Below are experts of layer 14 (counted from 0) of a mixture-of-experts language model. Rows are named router (the router's row for the expert), gate (a neuron's input weights, with its number), up (a neuron's input weights, with its number), down (a neuron's output weights, with its number) and show model dimensions 0-191. Each number is 128 + 32 x the weight over its row's rms, rounded and kept within 0 to 255. Numbers have three digits each.
After each expert's rows: a language model's description of what the expert responds to; "mostly gets" lists some tokens that are sent to it at least half of the time. This comes from a sample of Wikipedia text that the model never trained on.

# expert 59
router:128097132132085138157125160072133159141106085129092103156118181160157120177149150126096103153177065168108105097162109165077081103140124109182156125148162113090139158114158154130088094192156135141077085103108111140112139178085110159176162159087112082200118143140143132124131161086142099076085075086100097118124128107153089137075148087051099115124166137081169154128190084086106164137170073116158096167186122117107094083093106124177178117137107136152118142140151078142171172152125095046144179074104160080134109116158152144142079153152128101140147139142106139110098103115073122079
gate1:133122160109139124077155167170087194080133151176211088190103145163147113159171159168117122152154133134169146159057120132097141105073149173139133187180147129123169101152161119059094148096114134103121149124163125145081097116067110136165177142141143215185136152120076121168106152146137135102155184089131123103097162153132146158124163104118139191109138112134117106076098083167109167109146073135154154114110140172094114104149184141128154109084066123188150097092106143073078107113132097096170141111153132163130155090152153131128072146115122173082166121149173133189113112088128084121
up1:186191076167106129164123119112119171129071120063142168110133115171132121129167185119131030084080162166161118137100135171169121079183100113087100140060154081109152059153109118122117091104140079082101123117126170126124143124087151195180134110163093143153120147137112134164107093109096073145095138147106092138141172103141131081128178144094107180162077160151084094118120163134155097106121085173118092158119096063152115119189110133121153145166088102176080128140164086139156104077170087138131142120190133125158121134162133125147132194082136089096116094138147141102166153097174127110
down1:114073092095186132070162178178078135134124101166144130089099136053139151141094128142090136148135119139111136123144111130112101126122141081116147085125100116129082134151187136116135120075144132169143132131155136137117144152093091129153161113144155147126095093160184150127114073139162077190067090080138110054090200121191120175119097120137164116124117178108170116108069110157147111097118163101161148067084187096164123108099115146072112116121124099085102142085128130092041154142135132050137103072119154167101081100141079060131119139104185140177070149134137101179126146104081131125
Description: Pipe characters and separators opening or splitting table rows and medal lists, plus semicolons in lists, such as | Gold medal, |---|---| rows.
mostly gets: "|", "|---|---|", " Preceded", "|---|---|---|", "|---|---|---|---|", "|---|---|---|---|---|"

# expert 21
router:154157166116141130147146077081130132083166180130112106155116147109118169169126146145190103140146110155155138169106129061063080193162119118128101141116136104152164099087136135107184119193149095149181085127137103167160140098158138169124103169108099111170138128142122165094179141157092097151166107127108147191113124143166103124134058131132096077085135108167164086141146152134086164188076153155118100174131120122170170102116125183094099133105138117154163189142180068072144092074128079120155114082077107078111092073109152109119155105123160153158070124113124140082072122186093145184
gate0:136172079162118100129103162103159150157120115115137098093112090138106138109124157105160124112139136141104133111152119102088123128176108095160135114109152115132128145191115140159093123155109182154174113150179132085126077109078156143173145118131114075213096112166129116143100199137175075183054080156087117151181095165102177161142137156145121128137064128111106117150071166114185165193115081209128118117092145081120200102140115167146175185142124093092172164122176121134113153194093157130126164072102152098117123085117156136153141151123123090133200097136169171168100135180101141154
up0:114154104115111075153152149143132113192119168126091134118164106151153124172163114091158160092102082139074113110139209142138114165196097063099093121095120177130066127137117116154163131156093141129151072222120166079146109070088099178172103129065104142161150125147115127155109169136167140124111118107099118175184071067164127133169159158175159127114100160211178185169123073140150145100119134113091097162180107162148111132133073115082136133161101131117154116098095132113115109107092150133198087112191112120136146104125127084171094110184150106119121111143144128159111174171129149145
down0:087102183125123151125090063147121102096108138170130140137148114099136141180160107132093178106070130108162130148120071110184137153069098140129126133122158114121125182077121138095078193154130108172104138172145161121092155122112122121175104175155159103124101117083157152144138091143124135134131135114185176182118188104141121091099167102182023122147135133107151090111106124120127103083185155153137120144120166030109083066131154161115107124097170146198139112185075140135110094083154101091104168130099149211120150179108176127145112120134104133141125163118110126066118101078086138071
Description: Common English first names and the final pieces of names from many languages in tables and cast lists: Robert, John, Christop-he, Horac-io.
mostly gets: " Robert", " John", " Michael", " James", " David", " Jim"

# expert 58
router:124140102129176094039133176050169154144153115137093110141089131122149135178130111127124164158149119122147173145119157083191138202145159136096138092060118106112157149101150079117099193158158079148138140091121123122168187164128151147117109064100145068154131107175106162139188102152118151130150060111134178166068152065103140149142151105097119095130154172109193105105198094171141119147103137133173118155159094150136112158151092144113180078150103134167100116173182101127126164154163143089102103124152104096154091150126114136114082145143185117120087168141134173072080146148157169102
gate0:124161109119144095131083124112124110145124176186181109158104160129132070148146145113111179198092134086066137128158091128123206156139142105115112113116125100192136121129092136110137124115103091137098093100139083135129116151138150184184134076123209117083140075176138156153149108193106148087130137169093194132123134132183134099109144149143218100171091160158100105083173068091136143183111170135173108134161158150110093145121155135162113139163151071122096117156154159098173144140084197075177169149095105119126127105155134178124120162131114108116107060111126170129198128143186129156
up0:149153145137127163177151071117115121120164114116146098114162155119141180117086120115149143136167138141146171116112123108111132165139109155061144121129072170162151147200099143161068134112128168176117066142104087099152107112093084156129132120098096144111171075158118180103176151076101110084120135164115122100173163163174111071174148128061131115118096061181128154118128037101187182159128075074130122066133085128127132123112128105103162133092136085165173109156129139034144086089155134157103119085099163161084100145134153151092073141099152186096126136123111168141093139169122176097
down0:161103138144169124181136150171128148157129129111119144149120083115171105184143126129119123117081098093091120125116125125121102136129136108110135182128041133153113102100087110079154117193137187144126161147176152179137112152162106170155112105107077035179133146166087184123186098163109162048114122115116155107085143105140120021109131160083128170138067109125138138186129130115105121078152146143121176122149115188111121072099161111104174140057109174120107072099124150113115148133142114139064155104099123142125158129098165170172181098118140084171143179137207128147134113131139122069
Description: Pieces of biological taxon names and chemical formulas, such as idae in Coccinellidae, c in Cerambycini, closing parentheses in formulas.
mostly gets: "idae", "ae", " gen", "yl", "cient"

# expert 15
router:099149209120138072085107119163115156152092087130154090096150134150192175172124174148109071128154184146199101133162127171114108153154141123161151068088138176085128122164136132115082139143138160132095074155117147096165151166144140158127085096156119178132151115167150167140102144134166096090186121054160138153135184114081165116116143113153157140169139081094091088136162138120097136172101140131133138180158105120114094144150108078166135120145146080081119159093119066156167092147148083107073149110096142134169085087181148077184147165133092082103125091094172146150101144187119081089
gate0:132208073111087125094121162167112149162145158089092139200105179162152131105148150095109176088136173102129133147109097161135119089183141145116121147108080167075188052151126111155115096125182097148164112187163176120137120149123115081091103106170140137119052145176134146158094091140083097134102139169146163115078167158138148123162134100128155198162152111145072131107119150087143117191163147175098135097156138149128089130090087085142165118145160148120179168130137062110115045117122190111141135161150152150156145117157118097116077079084095106139179128128097164177114131141129150076
up0:065128076145121095076128100107093129078113166148121089098092170169138099087161148201128131083072120140127161101115170146111095115104140156135138153112180079130146162114047139172166127124086120114127138143069153122134124171184158178093115121139126143088080146082186104072161097148132088107075121152153166142106123085151207114098137112189110078211067150130118166119138132115131150166140161098111116117123108158088088170136149054185161106122122172158139114162152051099149141108109110158113090114130124106159089126056149140167146119122113151138100140157094121186123131162063142119
down0:148059090076158142117132147132112098186130101143189095104110119122140127191135133033101076092138079109112078135161061150124167160149146091106106141136165147145087091142115114096083109091132106182103129099116126112099108080132165123172122128083083132167167077138121077148123157127093131158105211106140110155182122083153154143087128097120073187159123101174122127053108065081106117135122132102122051140089150166167061148139150162150146165117049160101094090139090139106146102078109108137116142087192185122108139139157127156098136132136150112154145098133085132133127111077122154130
Description: Line-initial dashes in infobox lists before Coordinates or Location, plus capital letters in abbreviations and degree-minute-second marks like ′ ″.
mostly gets: " Coordinates", "″", "_{", " •", " Born", "′"

# expert 48
router:184155126122075130146109166160142120121139125130147153152126118168114209176112068137138182134128142169192149089111176116077184127050146110137146094079097144144109124164140110105167100113166110165149145192120170115151071157107101137188101132102186124159176098189107162165136152138076191106153156150150101134103077163100127128151135096114163139133123089134157080083079137148128113172089097172131132187093089181185167122184127165145167100116170172165177136122166078106113076079082141144100129129130088161092143090131150140103138181106152192168171146156142152135139133150126120134
gate0:114156164135156142113159139096146169129122151167101108163118117147128147161092134063127132129124109161147110111099171143111142114155063130101084104075157154122120146113094111094210136137087073113160172131144145096142149121100115180077170129121131160150167136087101129129146127158099131200096096147136114070085088088114093110133082083198167170098068185155088103144198131127117164084069175084112134085120049149106109117150081198102103145106129178149142149135137133062087097085131185080090167129123127100115188092126153134069174132145170143170147160118096120126124142085144181144
up0:147126113158084133157126046164191142148174174135112141080125151137162097116188118147126103139094152190102127102123118077091136099077136145166161121157142108103147113087109123162117077148177160086028094091207069192093129105104169151140103154129150092162088107167142090156114126152104106104151146155136160128182188155157101125158173153100125159156148102125134112120123087177108137152118090115127070109121127118100150123106097114137092105108129085105122173105077133104122118179129153219078118112108107181096101141143114071164119114089103070076184150147129120166133109172141090070
down0:123141127179169122152155151084153113136176119118182177155111083128118131121137092148102116127150172083120132133122150106090145094094070135092133171129172109122140104172069128121155158110163134101152137137139179108151126082155135131172124115169103172078109117122072095118096156001145169097113131108093107055080146143183109146157186124139170111121170088106092131148151164108107106080169111108108162100126124111093072172105152109116178149161194145165151173057160171176140098181129130150076159135105121145189140142129141087099065077159133109163125155149157087159189127155102119165
Description: Word pieces of office titles and organization names, such as Governor, Secretary, Minister, University, reg(ulated), and En(ter)tainment.
mostly gets: " reg", " General", "overnor", " President", " Minister", " Reg"

# expert 43
router:143079114118099149128161129124107126155077125113092093155108168128150108077081121081129091168172177191148122155082136095148142132118139115147094102125184140116079098112122073174134071106162190043152087150108104186079119104183137079061152140097106082072095131153115144113076119126099084105133130111098129159176129134114128135155108121157150116123086162065074120152162143167149156111128145168136097096103139140100172153130116054052118119161091080173127150186091122113110190130159185128081161168109168097156147120109082141092125156141102130170093102120113122125127101164172074075
gate0:198124185130125096117137140083092091105145101094135125150115136045178171104162070124178120112120073133075150144099085163132130137134129154120178066112124110063161113129080123214123100114123137107121123080191148102154082108179117120125119081113149076131125147158069146123158117116146164119192180128137148119092143110110092106133120164141164158124104140158098157182072099089099082164127081081181210102133143137174105146115158104160154126164157125118115092149145203156161156146125129191075122194104104116163116191110085106162119140137139091135117140156115071127119143145164095158
up0:121127153104134144086093080117146145095125131114094149128153137120122142145082104092169130120128114120121135128087150106113172179064104098141143093175141082123107076111123107169149072104144141123146113133129099122104139156111142094189133098111091177152142079168082202133113085149128108147202115087122139097042089105162141168127167121108109131096098149186142140158181086151107100034129186088125212145160176104119110168106087113161172091141134084131161133105128190143101072169184097051153126096137137118053145124100135107104145105107118087177129102157100138171114155149140112054
down0:129091123137160133140138094133079096073159141134124086130161146157154212131136136158089110143123169164164139121157039114113091176154117199126137100114179065132139173117172135125143127092155126233071140150150134144162091086166128113124106094105160142093097107101172145124136131189117079131082118127156122116132152151148132091126089103176083137119115140148117101098128090169129108114078088157132103174082134160077116113123125153117178141112158125112121141069135091133093112097146106082190068116105069058121174089175170145056100158138137121165078081104125114168092173155137190136
Description: Hyphens joining compounds like Marxism-Leninism and singer-songwriter, plus opening quotes, dashes and commas within phrases.
mostly gets: "\",", " \"", " '", "...", "—", " ["

# expert 25
router:168080100166090066144174122101093178112102120150102128100192137129140127112158142183092122187123133133204107142090176113128109172141117139099179091096117087114124157153130108132127103144093183149108102142122131141165136127133126113114107111133146118102113087096092154127108149099144161100152116160089158162086169170139076155139152129172155176168167137062092152079105126099082192160112194166062159170162113157153055162093107128153198182111097155105159176100154116189128139154145084122090128097123177128148143085181151131183109182089101106155069154091135160137116150182118124086
gate0:085124141175094131137112145162109137081121077167163130110152168105116110120095134091130155137151158060102158145115134121139178173157165195112124062140134109120095130086144188122130098108116115126165103120128072110178182094233186159129126112137152135136091105178141135148169104113121187139146073163155101092106124169114090156140105137117152133144168093028086099115175113135113091117166095139105096136139141185153131167122142146121154095130186128170194084125118115147129098160063090091152080086166190119139087113072088131091100133074178163149099128145122176131108103098099166101
up0:085152097137102089116065069127104054160158090106151135135123147106163141112122136117094126194157148131174148176106148149140123144114086086141140092111114173196119109130113132111199129073114108150088121143130147120063159148112175056157146132108203122128130109175113159134095124136145129118118121117138144118208096165131119153141103130092151108122128121105137108100139095186139070208194123107106087132127111083113080181176085138095174130090047153178137111113182146103170071145120139115167124103117168177089056124148063113122099145103130128103152045123105127096155131134149159087
down0:134120128159120132136152145102181142100124164103104065098134133105096161063173104145185168069122057124120126156131123185104134088162097199139073117176205143184075158105178165110142103125122147178096095119152087075101093166168104140180171107114116113128163156111102114171210126078106118150118176094128142133153125119174115119125087086130117169129104133155158153111136141148127152102130084152116125122137116123126175071117076119126152165111125080139114123151129104090135114104249106203158142150118109148125194149084112115110111173148109121101138154116128159128182077151151057110
Description: Degree, minute and second marks in geographic coordinates, plus closing parentheses and location or street words in infoboxes.
mostly gets: "″", "′", " mi", "°", " Coordinates", " Born"

# expert 49
router:130150162143126141110126073104123141105164183145095139186140110109102130154174121095180160132120149158131099142128133081059159178128087128139136127090146184168105079126118152080155108176178077113133112121158136162181150089106125074117101183127126105158138129171075160094147138120075126195189107162125176190084119128167086113158060121130146093096128110154158056104183135133127152153084178165112095132128171133159180093135103180125132105136144132145161150163143114120170063102131126156123095068095138080116130082076166092114195104116147198161111139110138187098104185160144157151
gate0:086157113113145224118180105091145094129145148179106134116149109081176131136098167098123168163130174161206116180123201115112082120174136133084108160178128153112077144128198151114159066110147124094160138147116163089143041174142127100131142064133097113107134075107137097109118121121101118149114133140096207160136066147136125146150105125118142126105119084102098054129106156137112168097112144118183091148110105090108123166166120166090180171201124113117190112104142122130102127100081119133178112131166196149172087124107071153149149096129106082134099140160139171128142156125173144142
up0:142139113150214151068139179108123186111109155123129133151083143146169121138127133137105126194139140123203187140144148115176157153145151167102100114149103128136116145143139150206113132119144106146124154091103142158118127155079153121142083094158150163134111106130118205144175119181136150179095093104146172128119121090129118081080125176116145136146143062103115098129129169200136140173113121110121095125108092106092116120147108100054114151139120133066150088163138058188188085083073122123082078119136159122156101155133063157120197073088146063119078110130120181132068118112166118167
down0:135170128110099172163134052090136109048162159130141161073127118147087125130085092148131084126070098151132088098152116141085073120145067089110104159068118118148121139131148107140146107164052128115109119185126104132160108102182150137135108074112168100100101153099166129111133170108099128092126125148098102158125126119146114108125093163188111164107195158123147195112067159125084159149078130103140144114158133172146102164127151146099138171105106077155118113143154116083168113100146130114108165112109132163107098091146120067126093181126156181167191081140126183037064113150044145120
Description: Common English first names and the remainder of split first names after an initial letter, like Robert, David, K-urt, B-ert.
mostly gets: " Robert", " Peter", " David", " Bob", " Richard", " Henry"

# expert 3
router:126120141135164142130111098108150163077128143122121163141123109145108167161116077136140115089092137133128077162161097169144074127132184119072100193080120126070136150137125072123133148132109137092117106099176150132106164086130089107091111129168095102136129058157160088110161135181181160105094154185140184082095194171109123115125178112177096107109091124182130074144113095104089166082079168052110078119111108108189185104062094108097132066154171108129178086164135139111121134075117172096080139164156097133108150093086154119136117145153136153099162110164139061097126130130124111067
gate2:146187131166135144160190159117123082108116150159130111150073140099147115127074149104132140134094169055188125144174086137169155187128113125089092102177135163095129176108124084183198141112138124116086137118172176184121110114192096168136143119141203140132121161143162166132127206115154167141105115130129174139127122065120134148118133123155149171162138201136131059104144099166102079174123145161101131159079123107094156133175142115123121106014106159122122123154100127104145191077077134115146124170146170134165128119150142132168095158182139141130115098165098059128094123140168098132
up2:146131127152101159239111181073159180124139127115114110167099147096152117120135098100079098151143090083135110156092132118166126224144138145086134084170163135141122158106094142087209153090111129117125126130121123163169134148098177135155130149060106159153160101087152131112108128141104156141111126136056151149147150144104087159124095133191146149135118155106104096125115098135069081161109113218137134150115153130127127066140119077190131161077130131063113141081151130100176123121118128067119147179181180180166148076122112037162146138118137081118132134157077120133105127077149142131
down2:158173202111181076103066144179156119149126139117154088159143130122110118150122112121097160103140136058048096158079160118128141143134135134175129144072156106103089160098082095097019114119141146168112087102142143122097117137071140071129095180088093099118138127119088177181091104104114177174093154166111128104103142139146133083155107177154114105099101150093114076124173090133088097131038113118156107084172133122138138094139150146125118122119128154147136128130146116104162123094159113026138142173141113143130163094137075076156071152118156144147112132127169126086093167080156100175
Description: Short mid-word syllables in South Asian, Japanese, Turkish and Persian names and places, such as G-ou-ri, H-ir-en, Sh-ir-ley.
mostly gets: "ō", " Kar", " Sa", "ou", " Lou", " Mer"

# expert 30
router:140126197121172122142081199120169203133126166125130079144153205131115153144097150114113105161170103116105184180102111136100096135147136183144135137081165076108095166176177080129137096112128150092117110117078163132116152164157094102112129060118161126167110152167123135156122074145140154113169163101128102120098131170145119133166171074125103072074154163121111127141151083092128115180161147161076165192126075175084124081131141169137110137072113113125111117117104074131125179121141132128106175141041084151132129149109190107133119179171129095075157108182105157090141104112079152092
gate0:112155091168137129114122128145191128103114106091146166098118169091146109134129150092135149118156078103115161154149136109156134111136105157105124126144086078123158099139084124092125132156114148115171138108055116161104113103118136162111171188164181135157168095152150053082172120069143166099118139086134150123161121105109113159137166103096119036114141101189138164055111065123129191126157093167165088141055064071120074112072110116148180143150081058157124091153156114146125143109130134121153112075096130137112158187109090112122099128141112097107083188091130086140169081116200083136
up0:105153149208112138170153169152158136086129130090159171074151118089137136132125178084124155102164095121096149126129113128165143106092105173113183164157149132123092147080097131111051107176067100102137161117110097103122185097134158169084099163172136155170144124147127135121167123101126159122103149121153182085177116094071072142131175137142116076097177096151079153103114095116042189116170124154159096098062111174091129188072113165130161175147090108177125064111156133128094087087107101110147127115101118149114135196065102085140094133082150161108133116124138124117165140123181110116
down0:075142127160154130165158100175081080125057168160144155141105088126194106131068183119136101105131133142083110124087158116143148136120105151067115176109099169115140102091088107148092110092099152114081129174147140122111166060094101083142154138106168149107148115109122093140163121134118151090140108116110198155095177105132079147087115119153152070135109153148037051077178097178159162123173171117129110121069159102131134109152045143182133102192117063150120148091103206120138153124167169104163104156117113068137161163145131132159123084116139105106119150130102109124158137094141098144
Description: Pipes, line breaks, periods and number starts at row or entry boundaries in tables and numbered lists, e.g. episode numbers, years.
mostly gets: " February", " 190", " January", " November", " 196", " 193"

# expert 47
router:163115110177093071137119118135170094149147122119144116126161132141104135095164079160141137120135104178130125056095156117132133186092157146155189090137078167188115118088093123153131132167184143159141161135134132146136089107071156155156120136115130150134174129163153108156178130107110126180122105076163146169169047160134122068155168080007156162125126097188145108149113102147151054193100099131121192161062127100142163124094120140110148100147135103150162156086124100147182110147159160092133167176062118175077140103097161101146125104112144155134137123116086105170132119195127130131
gate1:143122091155108101128095118134216099174072089078148091128137168089169161094098154111153174081146117100133136138146199157108140183175126105104068087167169162162110157161110162117118142094177173119101151157092125088117200100128158119114104139156159104159118088091065201157131128202077118111116112121115131115179146127149130085160095099065118152141095108073123106097129146107144056115085138176164101146121112064142153135051127091104191132154142154124134101115107124084143125096106121098157145168130140105193106133149108170155121149114155158128078138158119207131086143118140167111
up1:129182133128136166158175123028130057181173117126157127144165081124141107157157085153113088111047171154087174115126062116175135126171124123216107160163104112161107064161104057188146169104151155141141095156093085143109131171092134134072102106134138155110122114152142118142124087093160151090161133118154092126140129130081085164103105126163142092091109120122136136131135166102141189181127104095111113166115120099184213164097120174134105110126167165150129170187126171153117123172156097066118102142160125131075151091187149115112103095141129115143151091105102159100129115115092143108
down1:172097133169133087108161088161136148134118131159141112096073088062135122115119125152077090145169130182143174076079150095112135205138133127131098122131065080108137143084083117130164172146071149151153123093143139104105074154168187160124160183130099135092081108118125164124122142130151186082152138093121116100091113182142126200143104134109093154148124081117154151185119161122135056119129139127172124131102119139152138166120038063068123142163120050157166124147118175141121081135194126142114167119124115172122115117149142168098072125091145154144134134064112190128166201121135091126
Description: Word endings and adjectives completing names of teams, places, awards and organizations, such as Queb(ec), Montre(al), Buen(os) Aires, International, Indian, Cup.
mostly gets: " International", " Indian", " Cup", " European", " JPL", " Football"

# expert 5
router:126107151127183127152174124137145115092158115130089117143137105129101126129146060108153129099165142138130097176112079100109102155119154156081161139150065053083127116139169085093118099184163158095154144114142152133164123137108094096124068162148072090107159110138135061111116129129149157133066099179089172127109165112131126175155167137173117117146122132202120090185109083095104191141104183068125033171147098112173140068065113123098081067154177127149128170165160136120170140097121113091174149098103101175120148090087115148128142130101165167113165090167138102127105148170147122186
gate1:118125084125130128124137128151126124152140157116121107188149097072093128173184128137140143128163109142185165082105136120176140172161147107080147151137093094136068089088095120142125141112112126178084139141182107117157085089119134150173082193189103134106147082136073151162150116188112087172101176123092206159125131150146157077110135205058086160154126108173167099136084143158164125139197162167104071094113100132146135063086105080105153160117097125162165156107193119175137181115117131088090118140075152123117114092104144179145102155080098165135117126131135111129177134153135060134
up1:114084158197101117123150077145159070103126119128121105161143107108117137171151125089079195107146135102185144123108143136141123183182137116113087117143157128163146095178093184163145098110168127136113157094173102084110216126107151088116093167108178153099112145056119091129166071148182125144095159073075167098166142111140132112113148142108066109092086161118117114104142124162121188102111134136115134194141107170089149101078073101124152134112115096187095059087149142169093144146100123031135089146134147091116057114075110192149113128128123161107111142089121148175107135115121139142
down1:102129063167159068131137152098132126127144124127131103085130146169122112097090086149138113104148159052150154141137170120080083078165160113137160147152181101142111152082093162185152099126129110091126118131113061170170108114149155162113075162055097138179134125166137210151126144182106151134170130106137188143125123159133127194166112159105127164083132096131151127122065109079121112168063107140116127131113118128145175140120144142159112150098095171136148114086135106127168118191168133092140192126109075225150133131180126089100147109187107045100128091135113162099156152093126183152
Description: Short mid-word pieces inside Indian and other Asian or Arabic names and places, such as Prades(h), Sing(h), Mal(ay)alam, Kan(ha).
mostly gets: "ō", "ya", "hi", "iy", "han", "ā"

# expert 20
router:127119130105158174138157103094187133081151108141063132182170119137109135136155065169134129085166180077165113165140060129121087145070136146055169142149080063096138149115139115137139141105139145113166124087161149129172149164139106101095088132145100101091132066147125074074141118176155159151115132152073172125097159127109143141152157181153085161096130129185138100158147076080078175113133150108137062165130107128172179088071166135087072133137200088127084148139173154118129181080125128123138159119138118140109136043113137136096123119143177166093161096140138096101116123147114091180
gate1:170167083141125119162106118045138121153153087131138147101188098128101154120046068113093145159159112161115165094093132167139176112161165152023120116071128144109136164146107147114031108130139151111134197131092106129114194106149148174118103117154128098142121153115152163111110159154161130108173100113125144129156090143147121217108128138115174159116169097135119100156122134148101108137139141032094141166099169165106178085153156083087141120103123144174181118105216120170132155166118107098091121078126126163112118115149144160150150173108175166121148107126175106115124084075139104139
up1:144119159135090089130131105080094137053183155130135149107157079157122116132114111182143133107114091138147173137100107127120176070145219112102140113054143106112180123169115146116130171114156133120094097122181094152073144163118173158127117124082097181111140089117150149078089198169140174106154150168085137172183129112160172074146122140129098184073127117184130162101105118128162130223123103160103072084138165151119154167132105060176125121080128146143133131169140113158167142175160118177119106134114154142099153099109124185147131149154167176147180153107159157137160168075127094117
down1:130078079085145133152162126118124095172113140153138145154120078117124127135168131194157074152167157140087146099143078107131120086146171115105189060121087091133182114139079173108147123164129096127127123136135151075186153145117210173081093175057152100139146096146092108158142112062119137117113170180118126105125100075082147184103145162126078139111100154163169098115109103122120159110139170110129138172102186138158152103104131170175080171135092134105212091085086115142126131106186108122136138120168158104169159131136118105136171115174119167124090140177087170123180092136091202122
Description: Middle syllables of South Asian and other non-English personal and place names in cast lists, such as Suk(um)aran, Rajesh(w)ari.
mostly gets: "iy", "ō", "ā", "hi", " Sam", "aj"

# expert 16
router:132097176080180081119140109093122203162059139104108106147108168124162104194088165085049098072113131160100090167143153167133095131127124082181150119092120106095117131142144130118149076130071163130131100157105155087077132118110131183147156084120094169129141158178155129109116111182103122074160133146133096108177167166086154134147077123164108113150119092097140113171163112112160122143166116131074077138111098165120104081102135142128117152134114168085146191117150076078134203114101092159108190132064172121110130098127199146165187090166129094108156139108114089120109139158089096128
gate0:152116196068187093165053099120173125110125122101156162082135124156109120130136154128158126130125125089084094116127169095151118084143149112187093183157166112108132084165133188127145102166108096098082116163115132134128134117202087158124070160148085121102074108118111142087118161099170118126109109105066131150165111124187115163089097107176063090155153117111092155120136185127154144081182130086083131148158131114188184121056077107185117126184122158117135142095131127159138079126132148134124185163147152028131070170129130153153099127119103119138166147146105065146156119111161144113
up0:125155148117105099117140149123068148115159129160091079222107089128125140056135113097144119157100095120133147121132096136086116149132151111102137104156175137130147178108123121092145123113193169159146161143089170151075109151123057092139125139086102126157130151148163124154120162108094056175174076161077178113057108172102183133148098187105073131157163148110119151134135110105117096141071108106108139123064074118142144187106121108114151129117082099116165094135162187118127132098151106127143128142118160157192106189178131078095177124095109149109096030101098155093174113176153085111
down0:085122125112131084124103089175061168131135133049195171149075166110141117171098073067088182154157105146034117141133146137108149162116115087101102138100124163129164117100086113111184138119161119122157094155188125122125163124100140098196144147121148081141089164086132105096087117102129123130116112162167171118189098145059115185207116165142109169115118068096122131162112153173117109113073116078103132160094145148105111111114137211137106103124119128118106133140101139135098158098146093116075119107134176158084135105119181130143162151180101114128126175104097145186144137139154199084
Description: Line-initial dashes in infobox-style field lists, plus table pipes, periods and colons in structured entries, such as - Composer:, - Platform:.
mostly gets: ").", "<", "=", "\".", " ;"

# expert 7
router:133182131159142125069142100145137097099074102128106090081202137107128179148163098159064112132165111171172198155052125093135113138111132147118170145069116094106119119118140083124085161223112119171121102131121122117167139133200179173150140199085135169157129120141105145175112153118165134116179157131150137147080118108146190131132115094145158105108123067106115078114117077115104164135070144147134090118178090110114143084132122137180148141150160111098112098109140121152131148141186097163135119153047181152187096066148108129145135139088161078134131088068154099129090141160115169113
gate0:152163162186129205060149157134163130102134125118096081097193147072116200151139166170110147120112085178091141133175122129132156131129101149109112145088175145138076116078088156076101099148100078079121100095102131202160062141164122121148096119133141135104114080147125130138165161173096200118133209163139176148175115123125108171108147058132137090145122150158098126121142127118150116116093141160146106157096132082144123142094153170129130114076140127053106111148165144107095069079152071162186134125072132077096116139107121106053105185110140105097135149151116137152159105118081133157
up0:121120100070172104142098139103128066117098150079160124135096127065133081137075141115140163090164196159148093120121142163106163110129115057154144116156119098122164164069087134123145171157136091121124167159123134127138164148130101143151084113095134111117113184185093144115138081084128110137133145125223110108105079115138123108152153163125090115091080057171174215162094133115099138070143086053130126117120174161099121098125080113129135147087098193127102197052152153075161148135125186135077136149155106150109125112127077127139098135119151083174085115103147084140121150142100178146
down0:146115121125160138106120127136083152120170131160151138072155084183134120090122124079107124161157165120084104103118100147140122148175191097166100140149103157065093075186063105113074151133159157135119125101142150132119152128098139195094082145162095055097154176109109158216120164101181116166138138094169162099122158171182181135159173164102115101131174102083104149071158100152104147121129113109084125042124097159180074141107166077167129111174133107133084072108165106094130109079130120117153142139126128130149131110180149162154144160103140155115143133141142097053134074138112196119
Description: Periods, digits, brackets and labels inside infobox fields and data tables, such as website domain dots, UTC, codes, Independent.
mostly gets: " Coordinates", " Website", "American", " Independent", "″", " footballer"

# expert 38
router:156124127106079139134087170123089146114139135167129110195189114119157162085149141118175145207143080124174143104112172067098094107146130171115140162094118184195152138088107102075100111132121122086175145149156159194150137112153105129159183201104141152113151085123149105179099111157042106126092096141108141168092065135098150105136101135058180102063147119110120116099086138156113103166096115135066094152121111100121185093167104155080158129098093152134136145074119137087107144118135185135165109098171123141114153077093162127129137185060118167160092102121155154151128130114110093155
gate0:088133088145192110104107147096175178121140163143109135173094170148159125117046156107168123065107113146157170058139094123082133164111118076155091115100141100120121137095179139133120167116149131122141117150070180186099159099147173205095132136133197136098104177201135112124131167183154079133175130113138091219144098124139115122133152134139128120084105118118154102117159048134123124118168107117156084136135102122102111118093100103090182126112121137158124208114153099147138117184127149129125089140173136072121096181093110136124146067121155139196122114106076158089197126109090098122
up0:139157143154117108132143103139130139158167109138169164157130112143112127022168096181126159086095177145130135109119086157184137108137106042189167121101140108108140138159131154137128111133135082121116143128114134082069171103114086148122143096112173171071179119137174102135110087131123120114118119136119129078105131129065071098178087115112128132123146148163166090090133088103128104171110077155124151154164140137065121167153131092163151146114127146171171104154144118156081127230164185106104078102140136111101095134066075199175087178136097103084103184118155107151174199155127143131
down0:142148167082158190110063142136115122087195177163115107081147122159166128151138104123119123188175137136179103056151143137152145165119112111140136155098105103141111162122103167105114152113146072093183099157148152169185165148155211113116109116158108143151159109126111112127114159104118108111097117137076147150150146171117139084088117153139172172093130160183110188147197111138143104105143110155046101123113117159125134120149122124099174138124154068076158114093117097138072115100093145118134107111186223125069149132174199164098138178110068138132120095139197151102186120130109165146
Description: Endings or whole nouns naming people's roles and relations in sports and biography, such as quarter(back), athle(te), coach, father.
mostly gets: "overnor", " coach", " footballer", " brother", " President", " player"